Weights of a small mixture-of-experts language model, trained from scratch on English Wikipedia.
Experts: 32 experts in each of 8 layers, 160 SwiGLU neurons an expert, 2 picks a token, a softmax router, a shared expert of 256 neurons.
Training: a variant of Adam for the experts, 4689 steps.
Below are experts of layer 4 (counted from 0) of a mixture-of-experts language model. Rows are named gate (a neuron's input weights, with its number), up (a neuron's input weights, with its number) and show model dimensions 0-255. Each number is 500 + 25 x the weight over its row's rms, rounded and kept within 0 to 999. Numbers have three digits each.
Before each expert's rows: a language model's description of what the expert responds to; "comes after" lists some tokens at least twice as common just before its tokens as in all text. This comes from a sample of Wikipedia text that the model never trained on. Tokens count by the router's weight.

# expert 27
Year-initial digit 1. The leading "1" of years and measurements (1945, 1980–93, 1.71 m), plus a few adjective or prefix words like public, work.
comes after: ", ", " in ", " (", " ", " | ", "–"
gate9:541527463503480519462501447482474548515463519536537481499496452492477521478483519532538465502460489505487481493511519532487544464556505515460468540479513505524475501491509527492513496493521501535515464504520494519472509470487480522455521497516506512537530461538477490470451496507450497501513540509501482506514500509574454469572521477505460526524474460521479492490516530469483502507490485556530519489521509503527467504532482498523531488533499504489485501482501488472505529491494506467482527496471522549522511498519501489490516514473476434519513540485510553488485496479503476519512530525501486525484505484513490538507478495483481539505470511513525518489510484508524523495507500555517489481499461522510503476498542482492507510472486519478565555466532523490465478492527526
up9:491500530542507540520500492522494499517518472534509523516495534517506523477513501495511461485542494543504517539486509471470479470441499510517511470492476511514522474508510500483524480508496544481525512529494552535495493478461457445509505472524499497458511537441513498481490496477529504496497481523460530492505533487494495529495533534513532502501488477470491482533479516514519496488518466480545475480480535502475487529527531504528487463506479517477475500508443529510453501495487527524471484492499498460535526531495470510497491495480464460455557539508481501496436479514516524470473491488479477473505484518478482514515515485475467518486490544551486459464447484520486516487500491499474492497516520517567545453504447462512518510520469534517508538526479488502521540516533461
gate10:501480479506491549515478488506501476496536508515501496519496513541538496520517537502479535502489509520496486500510487496526449484476536545495477494458497502443505486516478459497467521533512481527482441516507506463464522526487491520521469487496516501547514521445461498554465488452506516483500508511505494525535477476514473520486487473512479454487496494476510483542486467490493506540479520508464553508500504509509474504465560499522476517564531504482515535560517529494476458501500465532508473480485525527540483549493478538498485507513466490517506472492437490470528468519521517512501494479496478497498489544515477515543514554541511504510494496547508483524477482446473498453546495501521496534449502521509526480517502477533517472497531476482500440510494499497489511488484500
up10:487490464456500475499480514476518432450508526524474547535478518512542454535527515496477509506473503485460504462500495498527488500494500540493490494489520508469531481501513521478560509495471450473508518505562535477483458509487516520556532543477538491515493538505486532519518502469513464456508518534501495522488453482514467524478470515535490537472541517536496530490507499483496496536480530462500498506519468517499480497446544517503484506523501499481516491531488473488532455493499502485467492520522486478543535496543522497503510494540478509500518476498490507512498472478540503552541516517523502511491460496464493485483510521524465505488580521501516514503498486520485486485458476492502500505514513550527524509501475504473470504560508448496540476524520535486497488490469519
gate11:487533511500484471513493496534539500471527540486468487483479470497511532465528502491497512484534537519492490488494470500480489517455500442509505484488491493450488456482519517475502536517468454557451552487523474508507533528489488513493498495548491508513512497473510521501481513512522479528538489511502490450540498527514529495543471522513500541491507469499513476498500506488483509524487509474475449495512477514520512490540495498532563482510502505473525483526481482498485526519514500493509494548508526479513520537494448528492499478505437487479547490503507445538462515553513504509525489515548470508474480491526433502475496482469450528438505472520512478512513520481506487521474462507496491526551513480469519509512538550539527550493484507473510529525508470478483474509490477
up11:488546541482498450483487501503512540481510491477535545480486469510508486497486507499510542495495544471539478486545466523509480538514479502525513501496557466483499543467490496501500535509501466515473483518530499461519466521478523518500476466511481539509546495506494489507447488521501499491484496515523477489515479509509545481506537506495483552471525514530453490457493491482497495478478502460498500508522458523509480472510529454490523509512512503497510427509491479507515495497513487465529526531519460500479469469476478562530497513501516482570534453485499460516499536514497481534495504468532522520527493444497509480432499475487509483498508481486496539465527511454502464529470489507530512519577472480477523479513496488483476508436469492488498513507498502495479509507495537
gate12:513550481490505529479519474533487522531458511512528498483525472517494480506524516487490482548480491514469472596493508464526498546543481515506497502513532504522482542484518514484501449523528477501499490500500521465497508511533507513522525510504494477489488499504475482521496478445502516491450506534485563499530479494544483527527486498519505484490514487500464487494475501511463496526428476498488532497482485489476517511514513548508498484489538443511506486495517520546466496535489444509469474476448493525512505465551501540530493526494524477512537474503496491493516488454493513484460528500472538481479536493518499533499518515524485513531487526492477543448480499539474546527488532505532488501524499465498482508517498521507460486507455469523562462530525473505478513498507479
up12:481474460489508509549487478481546508525503461500517446524574541501469488542482499499546495545518451474522509512499537460531464493485504490501532508503497478540474524491469482538496537488529495492502446476474502529508525498491527507485484524485493514473500495518519532526510496519520481514465546488493475466508490491524504456482467474500484461497525502508550484502479494491513510497535558542509562528466497544464471533510507531518492523526476446468458472535490512512511532480504434522504521541508485465505513497503487512510491538494511493485511499552487519458497489502486507491535490474484483443501499521504523475532473493541494489515508523484477476514480496533487519483505480491499478492475514545557515493481500509500488519549546526521489493477485456493463483501485527
gate13:512512469506470494535472464483489507494536508519492484513502499481476483452480523505497477471493517530526480526526443470558500566486516476472481480514472479480510523537542489500478523472514536524499542496509520495466503521455502472489513488519483500493528537457479544554521472520483476489530465465470537503516500505514518463487435508520504513497543516489543512498490520454567501486448502515465493520457495513480483520509466496523490496517495515556481518478494531506481505468474492477528490491449516502502483477494513518513513494558483512519471537486503493540517516513477465518498474534521515535469509466514528505473462515538501520486510504505537470454530507441484485482511528487490518498488524505546493491494497525496475508506533494518514493445512501529491532443455504
up13:502468486525506522507504497510504470545558504505458465478525505503524499497498498500481461473493478553490505523455493506479486537458485502482486508505496535485498471512546490499512458470482501495522515482478516552492535485442510477495510474500478529496520460481511490497531518478501532488515490491504512495507523492531510462463465494524462505518520521478535486478503514533504461502510537536475457509455499530452516494508461523523531521498498513512455527496497493463472503484509557519541483479485547541545485520492513495536518502508500545506489541487468478505508531515468487523514497528524489466441497539515546506540464493494492477478514486573505455492557515505475482503517509471523517509484561538545541519490504469562531466485516500481485486519509494512506530472511511
gate14:478483487463480493505496499520539474458483512514498525510483517518529449521469497501462464561488531487498542488468505520486529489504540481506474508508554515497509537485483490524505460518456484479512493482469499497514473496520509511539483524497517526465482483528526521512493546508565500501541495479482504486480468489539505527523535486536508522527487475503468516471493482493468486506512515459478457523459492446528531532464548534507452469497505547490478512481466483492484472494484506523502507558497491452509499519513516502476519493516505524491516531431570520535479513482487477470481510519473506494507490520465525510499534470509494516513499490444530497491525531483467506485497519485486524526476478508510504474503499543577499549518482511455516515499501479464468480506475459
up14:526500485527528463503531493498487516474553469499505525518544434525500513450498501497470517505491503487513502537468493511499495499523492464493454515426443519513496486548510524503493485520471524469558507503523499523500445497482517495515514508537511498511542487506499496493495472507493526516490487473506448544456480507535532500508553522519497512495505519469434521471470482493486488540454458523481511497469489510481521538515492518486468545505486520460529520496523490504478482514503480524530487491481526484480480539520502505513480503497497526418509496500531477481490484519532520499448506455519525462493520556459487493468519495497530518497506473516491486509511531500481456525544497495530455461509454518485508480499486456478492520488499489465512494503532462476488537528493535
gate15:508452505510508543529476480493452558468508441489499473504531526474505518541490519492508478440518487494484455476471519479514484516466459447499506534537488469549479491491507464517540523487480503501476516497490507489489521509470500495515507477493488480483525509518512538461498471460491514536505510476499520476491517456512478450542480508469492489494495551491480481520506546526513568503532515498523497497513505548513494531532498481510518502436499482486483540496494508487535503486478467497482537488510550562467524491490527509508455505488518497532474521550541520530482460494494543532513499486493474499486502501479492491479492486468470523495501489526514489473469530550477530504506529472495493483555492511510492454561487504459489484509491459470534501489491484477529504524522479
up15:454520511490483519539481495504530479495486483489506505489446497524508529469507585497549500514506559494491537497510493537467488439498500472527467541533478518504506481511490498519472553475506545509449483467472538509509502515455516481519513489490506476500525545526489493521486515488563484445493515457490487496517504455495483475519456473514499489503499513513505464518491450517481504497514500493496507500458513472497470489502511528520470501530481467510466496507524487471488516493498515548488484510505509520521497506545512481488442494487496516529480494496531512522483485526481464483505499497507515456477482489449523505500469510474515536492557494493485484505495578499458453474489510513491517544473530541503518474479489510506504477513501436477433510489551515477521507473483485
gate16:541454512511490519522504510513482493554495508493512478497456480486532500497491510499488536495519523531480457484495505497535539513445482477514505468487508509547565496481500495506553517516490505484543497495489492496525528526501480486452482521514521499476471515450502516488484496465506530533510491480499533478484488499458468512516459477443501507500468526522508487527485483518537534471554471517553507528511522486549484468485547513477514495492527539478511517549517511493497507508460486529512498490457492501537471516501448493481506509479510495519499510458482464523474476482512535517533496544461509467512470506540556518491529474549465502533508505513490459442514467539492499505526511486468526466531512520556517499520480491486538541488503522504472531455483511532510476507497471
up16:436521496549510529469509489474473501522504486501461526509457497482528505473498462536513526512479491516502508520450502514497493494485504544518494496546431529462486486499501561510502542481497531509484470516498534484497505517512500508499501459505525503534524530473492448521459510467503496517490496501505464493530508535496530495466533491521488504516533478511529536517477480498524507498493516481512500515512531502454533476492485504500541497557476497506470507498485545481449512469496547469526507544481511538478496469521461489489536502563483441472479479481499478533549485501493499512485467512501538517496460474488475540540506513512515525503504526493475523529557510502518507512546477510534555527504476531472568520530522512540468506500492477501513526516474486514489489468479500
gate17:488520485507519476503483511532480509501480475518516464517462516446451496492515533533482477514493540494513508494514520520508498504524508503436510457479516511470508501524514520488494485502470471511524447502498496484499480514485506449498532498498506497492491514502513533567487469464472512440525524528479474513556498512521512514521492477521480476501450478495502534465511479473516489515473486549488543492517483471502555511501507520506489489496447478547489476486559491506514504478497508538472538508541489500483522507407524554518510492500530525526560487475457546505439506508519498505463477488496533483498536491496484511477477516485490494513491528499462534469526503514507490478507493513508543486489499522451510515462474483491505485485540506481470494497454522538506491561516537
up17:496471514466501477459480461458505524508520487513509448443480475503521522444539474458506463499451470518457468531473469487485470523484482498493488516515473512527461479518469492508513523477501522538461512512544512500488497539488494531493497509494493505489477509511521495454563513529520513532468464506493488501462489536521521503488497518479493509492553541527509518513489532499500496472536486500473437511509507543468477516477465509494520535532512533487502495472501523537441521500483496473457506451454505515502476465550523459488491460484493467516479530494504457489545529522486506500518494505499496527468496547483507526490515480493526480511485461472538514515463504484497490512461519515495462467512524468521468492512524533504481485484453476512481475487555482521472514471508509
gate18:554483524524513486504502485472484501515487544516525504504506525506498498452500483497490469482520550518486422481528530491471514496475501504500500491464500517457505535487429500528468425488527480500498520537499500523530487525506491493472504481504498529529488503504508509526492537462487508557513463494480454502507476510493444502508504505473515500488463532497507505573505554548526503501505462488508505487511544536535524512510516518514509518526457510527510483494507489475481520518510453517520457530500482513509485513481506490478483516439475444520504482465464486549442505468507514495473463495509529492571483501485466488507509485532517496509484492507539472532493504512503471496472501513458530484505527476507511502482468525501513551481521534513520489515512509486483523554458471
up18:519534532486502496544519528497538463515457499516475532519489481515542474542493508468532497497513490530532534501527540494468491445466528532503511501522530491466527494501500518493465468500474483504547476487520484514470475458492469498512475502493481518535515514467500461518543489499525516509507484498533452520480474481470492473479487475463522523512473491482519434513503470514497495499496469551543481512502527447482495475536503553511486527529489511507495458522479496505500447496539471513537481501512545544503498556504542431496506487470496517536479487476497475515511477509483491504501514484503497492480429516532497505523510485507542521464500444508519476540520527465487492534483512533511514507517502527489503520481472526513529534519519530466537530521476513505529494502476452
gate19:474504489470487519518429507491507505493489492550506494467551454483484479530473517490496505506483477497444460542530520462515490468511519493498494501488487483493498480503510517447485481511444478495554513508519498533488511500477517480459547508498514517478498543511551569514493520491507525504520494563527462461500499484509487489511508481502505453491511514491487501553507514476494514475459437528523499506469532559482514516486529512523462477494511482538513497513573467505491498476517517534519515506466501477471490480499461484522495497515499490487489557472496486543444504531480496539490469526432529510466514493512460488498508488514484525485515492456518487493513509524515471525464510486487498454485511537497506466506510524481523514478475479536515535473536482505525500487469485
up19:486523473433513497508459503530539516515498480459535468474513463493525548496491521486490556488493492495499469519501491494521490510598529511513480477483476506520504520505508486502499496507510486500526512494484483462493430468525530495494484506466473523505469539508520515529506517455442494503504517486553485507497506484510504461493510467511500477487512514493462507476499446500497506473500499496474472538538451521493491490479504492466477508498525465534535469514533495573522452484548490474503543509478519518469477497466521535516498494500517482502509516533473488467452482492496535514542502456469507512519493519513517453447480512508550504496548482452511545478530507493466455529488501489501517494526488510489453527534509514489473462522478495501491519475524517518486520511509494
gate20:519506494486473479472447479481447544481506501502522524540548485502475514458510524548484519494468544493475480544519531492453543486506507479528489533488531515488479462506495568477483467447515484505521498497519547507508462530494500523494480477512478528515521477529499523475527506487505525500476483509499504488524502485531494498504562490524498469465522486445490532475497502496489533510489457520482482502519539467476515464428475471479484509521481453476547487490494472518483464481474548495487468525502483492512525499485514485518488497493539446487424493517500520517510484496484507513503466494490532523471507541496486491519508516501495483542485518508479465481494474476499491532441502530480516500480507562512480481497521462476481500490522474493506517531542529470521532490512459
up20:493482482487530555488477492477514450488535487507509448519507455529521523477499521469545506511520428490553528506486506522494489436468475512505489471496556512514474514503532497509544525546550522526498502506523518538524534529448547498498491524493516520484490486461484516566509526514491479532508486488486512502473541507534532537480555508490533479550516461502501502493492467522519496517517445470523490472517474502521517536500499514511506483478478518478507485482500546524491498444473509517501477489538489515486470524498527492471483514508481529531541506549528518499494463494515517506520477471535527471496488504508499479510460495474500445522504484486519490507522530514531503499488575512478483487478513489471513494462497524494473461506483500513496474507517511502520511565485492
gate21:478501493507473500494496479533516451496497490490527475452496537519464512445527496526469474520470528512457504481462509497550455481494517491479482517496516499479540464526495517500501543505555513519476512516487493381505506524470495480524504498512528486486486512484481490504513487497496491501524542468463555478515526486544507550485496529523498541515514487494496530472471469489523486502516494504532517529497517475511503508500529497532532501477523517496533521511468516565533491463466461497420454517493492500513501504535541511495501558490450451553520467511502514469468499545525497534509466535491507492529508454478516494470516521504518484479520509496492514496513486492500539493525513518492551534511470464502498530505517521509519499484482492502479486503492469525502483495514485
up21:493501491479485520461502485543514466522465511510489484518499516529488528495533514489483502519517493541451498551454496505508508483527497474482495539487513517507488438504523513517534507537545505500495508501530486436504561516474455508537488518484492490510465470539519506519516479509494496480527484513503557514502518504496503542507481455485504515547514512460502508465448470503481483483557501478517497517484520522537490487498540486496518491448516507562522516476480513513520499435488510514476447491528465460509487535486500502485488519542464470539488469504485502465488500523523486483533459500466482471535484495476565522476526501517495494512502499470520565501518489515500494528493507545490526482455529510493490454480538528527531473482527485514454486497520482541499530507531492
gate22:506486489487509519490505451533482517470522473488482493473480498508501505518533514533502520503491551534493487515535551404537470526464481498497459478485514557489514525518508495484562507502491468536472520486521502503490471521511537487491517527499471494485486546499479533488503534522468482499544470523510525518489513463484473499493481498527518462554487478487511511497524533470511509505454506503488499475486493521529502530522530505514472484484479457515490501525509498538439483499546452526486496537489495446490486467490478557511491512493473517549481508535500496516457532526514555512482497503486529544480499496518489478464517504504472513519509486521557512484535522524479536513520518486489535485531523488504487480502483445500502505457557527522539521465506529469490493522512514
up22:483491467528502499494466479517509509485547493514508539468485488483501520489463535566536513503523531472497469493519481465506496487509479488508492503473469505531521551497489488474465521521508506493463470491534499438490450484474512504494490496480465475494510553503479511505514520510447509490563518492495525516511468501483474506505507494512515497496496505517476524477498482456497523481478469482510502466489478489524537525495515484494489522466466482570507526482539501510535466490517520506489541547484569499434475449461471518531496530504487503525474476516505455495435513498540541486497496516486519521524523485500440497473521494493498501557472532463532508471531522503489509516520493456496510508505467506474544551535511484471483519500507525512530517492557515483480484500508467
gate23:534483542488479521503499498494452484512554445488516515511509525529528525511476540555479503523520503544495542564514474516506456498490501521506470509475493540526511505487520492520502508519485541508506516500533479508481478508540482471520499480492485534502482432502474464501470527544518554527473536521517481501488571485504508516536516479495510448522487543491526513451485468525499498484518509501503517500548568482502453522539524478509487532486474535467474515525509492503444484484541512495478544468515531531468523521480461484517517517481518503476480515529496495530457486488530497493470476496480489511509516536508486503473506489501447483498524476502525519500521480545470546507482511501515490511506498515527498520496494495572526497520506499481490538501465496506505505521540470
up23:508497453513467490506480467498519488463511512479533471492537431485470528478507504524504506505482490480450467500485482498547513523575495479488493471490486544519512493508497502529501493492530455493510487522439480504538463450500495533520505465515514472496480515505489524507483532514456501505548502462518500475480469534457508521506523550511494455490506482518509500495521474475473539536507455498480500474489485539492539542490480495464449506488501472535525496463517509562467516528511497474506505503516505513469522515510511516504510505517512520471540543530518490466501509509471485494534519494459513524505485501492500446461502503505535489510504509472461507517498519488521467520447478486478473491489483473425565510472505461517527485490464499469496488499532500549469469487471513
gate24:525494482509501493495526534479508493512529512515489483480519522486472498451507494529506535492500543523522511451519495511528512519539486508504487487488542482497521533473477535528521524467507482498541485545542461500517536469502505482483534519515550506487527537471487505520539502515536509506521446497458526429500493511440522515482551501491458513493512491467524524474510506490511495494519451501510513489551512487473533498489517522514508441567481505485447453474474545485575479493525462503532459493499473508470496490505482511506532509512487507486515489500498513513504510479548514533489479514532464473510498489503520487486527477497506504434525502510467485512503438538552514505508521537493503523507499520475466497520493498473514503525487530510478505498458515465500484559527520
up24:515486477487501493484540519485546501517493519510509518500498504492504518486532514518496535501543504517484506454454535485505506525535515491496506478502492527452527517516522538497518475456478464485555460535539476501533502475581518496520484531530533490487502518486485520547520477527559502537530561532451514462497511529469508507511531491509470516483525524481530518451535486510477474495508455520504516501515527479493537467465520528496489474533460514491484496468531502518530498521482503508553529532531464476457487505504524525515536473528495518459552472481499487507504529460528484506487494499555476487482496482532499530502528520470510505552498474500505531490506481521534507547488498542535507453519486477478499523489500496512554508518520503518479534505474522490480514494477530
gate25:488503489540459466500523496526519468506540482490544559491511471522473522499529511557518494461473534490495505480502489560487502480492454479511488490513498515468532500496478488508468498497506486526490513490468495460485496504495484516501515523505482482495524447503466442452484441511505457496471544517467470509499462497507497485486486492504459545515510485531547458464494502496517481475533513497513458523517507505521485515481515475477465512519513505484490542528543554524463450498457487511515501518495513535499502468487465500524512482488515516551478526486482514519496518474508539521509541500504538480558502498511513542473491517473485503548503517466577521472511519494495505475484478554508524520496521494533495506513543472513541526482487527515504480442511520509507464476534505
up25:493531500495531519518493507444478539515484474528550472513469533482535462484501516489511496503502481444499491535541512499489516484510475503439515525496489544514461497512464491460493501499484531508485493517502507518460474506484483473483502453525483470533484530514510504487525488522505509503472502546513521487503559491524521464468471492475512482517505527496525529532476497482486466504560520512549563531524543511500508505486494470506528491487521525482452526513462541476515548471470519481513481495499501496451500492542496472425489490462508437475486496470461539530539496492518495472539493515490505540480490562469504551488560484504481483515520513482465521491495494505475514493501512489476468489513472500490504486467505519477464474484462500465458498501506503531491514500475488
gate26:500492447487507499517497522475520469469521524531517522499512521498501429476534517529507493532498499462504539480503482501508503501535521523495490464483518487512544525507505562497521447517452483490521482513498506565506508459520512448486523522473513522518499532467530485456505533551482483497483533544438483465497523485475508545500539473520527531483529517514505489472500445502476511515504492505503518515448477465490494450462515521507498475531499545546493457479478532472494477517493505474505474493492478488529510489519481490511476500515491507461543455516466508527495528512547528513512541503541495482499493493511496519511469493465477510527506487495493492538525507536466494518505492524500448485513502515498525493476508552514551498546467510458503541493509546506495483507485547
up26:487498519466491497523527537488512496472482516503556524463510507531523516478533517531508505505521493466495554487460488502467547497546545521500481489509481512499513515529491536515483483469495480484500485482524470488509455445558501492495471464534497479536507508475512462522490491501571527482488573516488516459528556474466499516538497467537538530488532491502519518478526465494499501516507480508485524494465496487452540428471535511496505482506494491511515491482483546493498500550492508487511489541539503514528498489519477490517516499508522524454522471489509530528508491544514464494462508479545495500479507478528460477485528515482499508534509476525517527511544532507510485528513472544528535513504503483538533526465515462502489487508491452452530514505511510526489528490481507
gate27:516503507516479504466496464484528536495521532483494486516482483518516529527504456534475511478461518515532536474473477522430475527518499499486508482502511520520528509503504485507498431479547497518500536499478523476495512533453491523507480497482490512483472481537465532500501451494496503464485498478483478522509487453514470517477562521492435520518480500545510429482471507481494509511520531516517451476523460536496503488440525507488539503493515496496440493531508501510485465496493513542497491500480532525498518461497482500541492463499514499495490498539534473495487466503489545508494552453480498510491521512556452483512466509512508442534490479518548501517488478511496500490526513483533518523525515487510498517526560459475496506476487499487467462497500526460524485474507527
up27:507478524512473518484473511449550504507526480517511492475490470512449558541530457523421500456470475513508492495486488481474474502496538505520513507527497494497487497480550486528509450501491530516507556498510531487492478491481483497496499485504466505488462464508505543504535467498465526445484500516493503513507515509507451527550553511502454508518494501508498482502504497465507518489546505511483450488493471520510512516463536510512497492517491531498555504538514514542470485500493496529484538470470513540514530497496457503479504436481494462456482500522515492476462520499507512468477521486465494474512515539528460481467491485499509476525489479484504511493530503543519517470514490520498537493519529473574547518500504462466510486471507506509449496496501500500537476464526535
gate28:501490547501468514498510496496533505504482479520546504467471534530528494510517514533479491481496492531515556516528524451544490489468504511519497501492533486507526500491514485497515503457472525487536513518512499524509536469445517479524530526493492515486531489467460482480484477504496529501490457484537465529486490443526486496494485484511506485519492526468521494529484528523552520507555490496519497461499488510504509494546531459558497472502534517520516500486489490526506555542485479534477431517455486487528524503480516506528502527488467483492517529506474549501544504513476467503478508528493466485503541477507535537528526518485514506473516530517510453468507466500535501510495509476491510442526580483524508503518483533504514503466485458466470518461514520521490481493552523
up28:494482536509470498466523518473472474471463461497497487511485482502564500520518452446536502523480490510512519499478466466455496482546466503490488508514529435518499501507473494538497519515547506535514466470531476482501505480494495470472491586508483512495483465502518500506542534510537494520505459475521492525504544514496491501515479469470503467499553516492506508539517542454506516452461532535517515502516563489486509501489485496502490449503472519483465474540539479503526483472497480465473522507497461462511505492460498496475527532501500496499493517498512486490503484501507521496489453518522486545522502521503547437496516458474520491469492499486482521511497503531501517476496533477507475516520499453510494500477524483469472454523525511526505504443468534514514527513507458
gate29:513490519519527554475485527474512500450521533522487530529492525500502504482484500436434520505487479527475528455516508506464480508463559476471515481530526516515491488491462515512559518487450523509515511503506572518460550489499455504502490497532492500485508482487501573493497517501501484516502491519498491520495530491496487493506505572491479501526514507546476490529461533512509531500474516487542508501494504488533550505486524480508507503502520515470527510520497501461484496472481508485500536473496506466521491491455461530517506469550473471490472507518485550505520508528502522475504518526491472479476473463507430481488489543513518481475508482486472461527477492498472527467478481444495471489489523486501522502509489492499510488466531466530487486552490527491510525432505490
up29:518503467509463513494503467465490512539460480511489440499512512509498496502529516528479461495510566508500477502515468545493505478504497477503507550489451519540503508517527460474480468458514533494492540502478512473483502478483495483466512497481495480539488460515492487482529449463514460461501489508513466470486487476463479464526530506560540472489500504474518506520503495454509482508541486522471468477495528507525513505497476538498496531490537465531450502474519473453488487480489522503474518483509546513493509517536502487497484470420480482456484526528500496483504475477509499533486547475492482462490522541519511491499508522516487517498480507486450511465486523502488456496465512464534488522469518490514531523541523481508526463479445486471460508512541465514515468507534502
gate30:512476530495490528475545496490525515558490507505503496540520519484463516513489461524501531513526444513527517456480481479537528481475507489501474505505447493536530496490504493475500496487490541516495474501500543534481533467477514478488498492473550506541520475494464506505496512533529512495490425450490512499486526512514529510549530532482508513482553535497530528516513501499501481501536499503511475442459496493494493453500476503508479530485471473473534471475504498456490521442477475465500509512511534555514514491541449470526485476468508495498472480529471503500492470486505504520486472494464441498525500503486496503485468542480509498443524484483503495533507504561464503508514492508519462479491493499479478467519506461502512498525497527510449547505485532553492483469465511
up30:497528497504525509482509518516450499492480495501501498548502498474581510493533538509537508500483503464491482534513532541463510490495465545470505501475481496478481503502525525508464518476505455482499493517539438500482492476495480516494483515508497500502487537511541510538514476530482508525507569542510510529537455518454486477482488462483497484535474512507505516521477457494483491500500489500515538534503551491499479539497520471481525495522488520508480510488508502526537499537483550532544497483494487476518465479453548494466538550537495508471502523477505476527509553516472458467521520513512538504499506497512486533545530486531491493565494545464522533477507474516539496505508488463495536523520512489457482517463515512523486500468514526488549469480510526495515532518489469
gate31:471465496533501490489481504475537504473499514534499512515508552500460506542477452525488488466478478501499509499516475492524486466487479504500488474533479457438486472535531475493489469488458511491522572529491444531484455487453477519472515510504486509515494540459482520463463505534518444508488491505535453481516476474482479484494497551514477506536519476501534482464479488490552503515468510506519516515501480502492485506502464541501442525525502485518520483499480545537492493503532496481493469505478522486510525443486484559549535477545496507541555458494498512513501516517491515526531489496508491515480486467475505480475496502467517492532532486493492503492475503485552503518488476577513507511531496489507530517525482464501489505478509516497519507526498454456477504496477506
up31:508503502444535517492489482520512477503488503478528539525476475519508514533544547475502462516501482492487486525479524437445512518511527492498489485511540482514472527476478523491526477517509460534517544502502515487482530489470545499524492532460458526520490516513484449509562523507545518476473473485474562464482551496482509476479498485488499544479505504507527504455543533483471471499453498511539521496463504506473526452530508486534504457511509511495467514502516509536568464480500509531532527474515476483504499516494513458479464534495497538485476553487481517472489476473460484502529513496499445495500528520532494473522504527477504517496507519547526533509510513505477525501496503490500466458517541494498468518478514512484491489495487523539547527475494522508509492514470492
gate32:507503497508509496561474507513470504544485482521532541470488478503483536450513506508541476465487515506506464499508478499450478460504544474471460464513490459551522521550468496492499459524505506478484536508473504491514515532491484466438492473502487525521506519540512507515498511451520499478538498515525496493573495489479465511566486516517531513510485498493517461523502491489491504541500487545552463500471495479546528518482497499488548484468476492507485505514509524534500515536472473507513533470508536497481509522499524517494456473552497533463509545514490485488465463537500468486541544553475499474501506500491477501533483480502498503508518501480474463499508560515480507459502508486498514526530458491525554469489504491523508513523517514490520481518510494523527502500513452
up32:486499499512519554491544511501532504516498500527492503464488521499466498471491469484507469479471533520523480470495541482544465505512484488465528514511480521579488544478508519499481495494459548515516462508496495509510507502503504502491538512508486480474492502484534478490499492502477487490481534498461529453494507502510528519485528488503504484480505501523433491487493540523498541495469487490513509448505518496540501515557481492506475493533487493539446512457511496529485523461500460521539537480484495521528514499504488502488496463497491448513501505474521500511503491500515505489469494535477449496480530504490439523480497516567459499529467489485490514531428461503510533450502519516472491496485524516479500493559512494487507486466510401522509537499472495492524551514520507
gate33:566473496478517504501535517490497515508490471506535529471522507523506517487471510522439525549498526491446486481526537480528510517527513458506486509495508480499495516521456524514455502483456482516539504501529550487508481480476493484509507454551455479521533518510481462480449449510469467487533473496501493480512504511521475498517493502524510490485522521468472532485494494508475516501465496505516470508521492497490521507476520507489458493487517469458499526477520482506474493504558508522481542520470487515517517535463458488525500497487500509483450516493512523496518500502481486487469506527489521527523517507529430506472543525544514531509448487448530468506486454564481489496465517455538488488520532549517450469512511464528511508478548490462532517511507517496496484507489512
up33:480482457484486524437475465470507493519488471502454469539516509462504495498496488489569457510504462539523510557483490496483479529483482558482521479467479511497536480529535520508556498483560521467510460460539517539502517502505519481504543516498512522482497496495528528520492539509487513504522472484467504492510495528496537505474531503534526541481497488497509468522487534483507492489519513497539532479504475503473510496548529473489542510537484533518504459531513510506509558465511509505487472490488492517495481480495556494498500506540525494472516485535495484468491550464462504497551478483508462483510505471502538488508534486514563485497491503512511512482463524501536455520504489525483516501494475440469514483491485528477490467487512479532521492467483484542471539517482519
gate34:520504540475510502522490466524497517510476506556522523523514497475533468501504550465456486480506505498501502496514517495467480482493515490489500485472498506555523489492436530499487473477513550518521542514464516512470518460466515492499476462482523495498494490503517544494497458514528454470513498511517521496500539483515475482507490546497536479494473509509487484516509516488519555509457488472483511508473478480539512524472480509502509532457517526502526466502513504506477490482461472527472503492496477493481505501532483550540504546460493472504553468537472513511496490503537450535473501518487464438460512495570475502512523481524488476507516467491543456479500519497504515539459500462510466491512500504513497469456498551529487519519553455484534479513507523484501530457505542
up34:520510492500519515491470470468477514430510527501489515491518526508489503512480510528495521507514452431513528451497522503497496467490520526499529508529479478478499533541449507510445493466477469509477518501493499493513507469511494514537489512475530451526486529499490501515486498507500442492548538495506475443531440505471448494483565469457505450503483499514525562499507477506511534506479464520523547537545463448500526488465515550515468510493534497524485490503524493501508496516500537521501528544487493530512482490509485502507494520526501511483501478534494530483506484470486509483513533484488506467526534485501458498477525538456483519540477517519472464546515449502512523527499485494528514511514489501463497496520491529490506485511478474514490515455528480487533453500509526
gate35:525492513474499500474476515490518523543498509479514477548486521519527517494518526497469524541471540573477475481453499452478481481441524456523497494507483584471503488502492489467510506528531489508477544486494497489504467507503502534545484480510529528541499502511517476489491487538502488516485506495506508515508486481490511500429541537483545519501506502509530480518498502506480484536512500529504494523505521499497539493495506492492535516499479482471515520517435475472523522517540520519538477486463526542501483508486442485500487542509491486519502498489461493500543442519490481484508547477545499494516511501549452492522526497507491530541495484504486472523515503500467465530504466476520497530523520423503530529504535498495556483476519475520495514520502474474472547482486489
up35:502532446483514491457541487474522436485480503507513518481516512521503501521493564533509512450508498493503521530515455514505510477555481498475481463533476485472508468556508505522480505489544540462533542521462480533508453499516480500527495495487489499540514485516515505480484520545500460492484527478524521474497503486508501496509477483520504502499483522522556523452518487517553490498509479498499502500470497491508479498425478457474470491465485513519554506495502523541506520516514480480504467542493493478486490510515538520487489516527527540449470469485530506486494493479509530501491508499506531475501551459523525505516474515465490482531520497482521480485502564476506485532519495474512458473494502493468489472524538467512502529490520462475517563485550525540528511526488484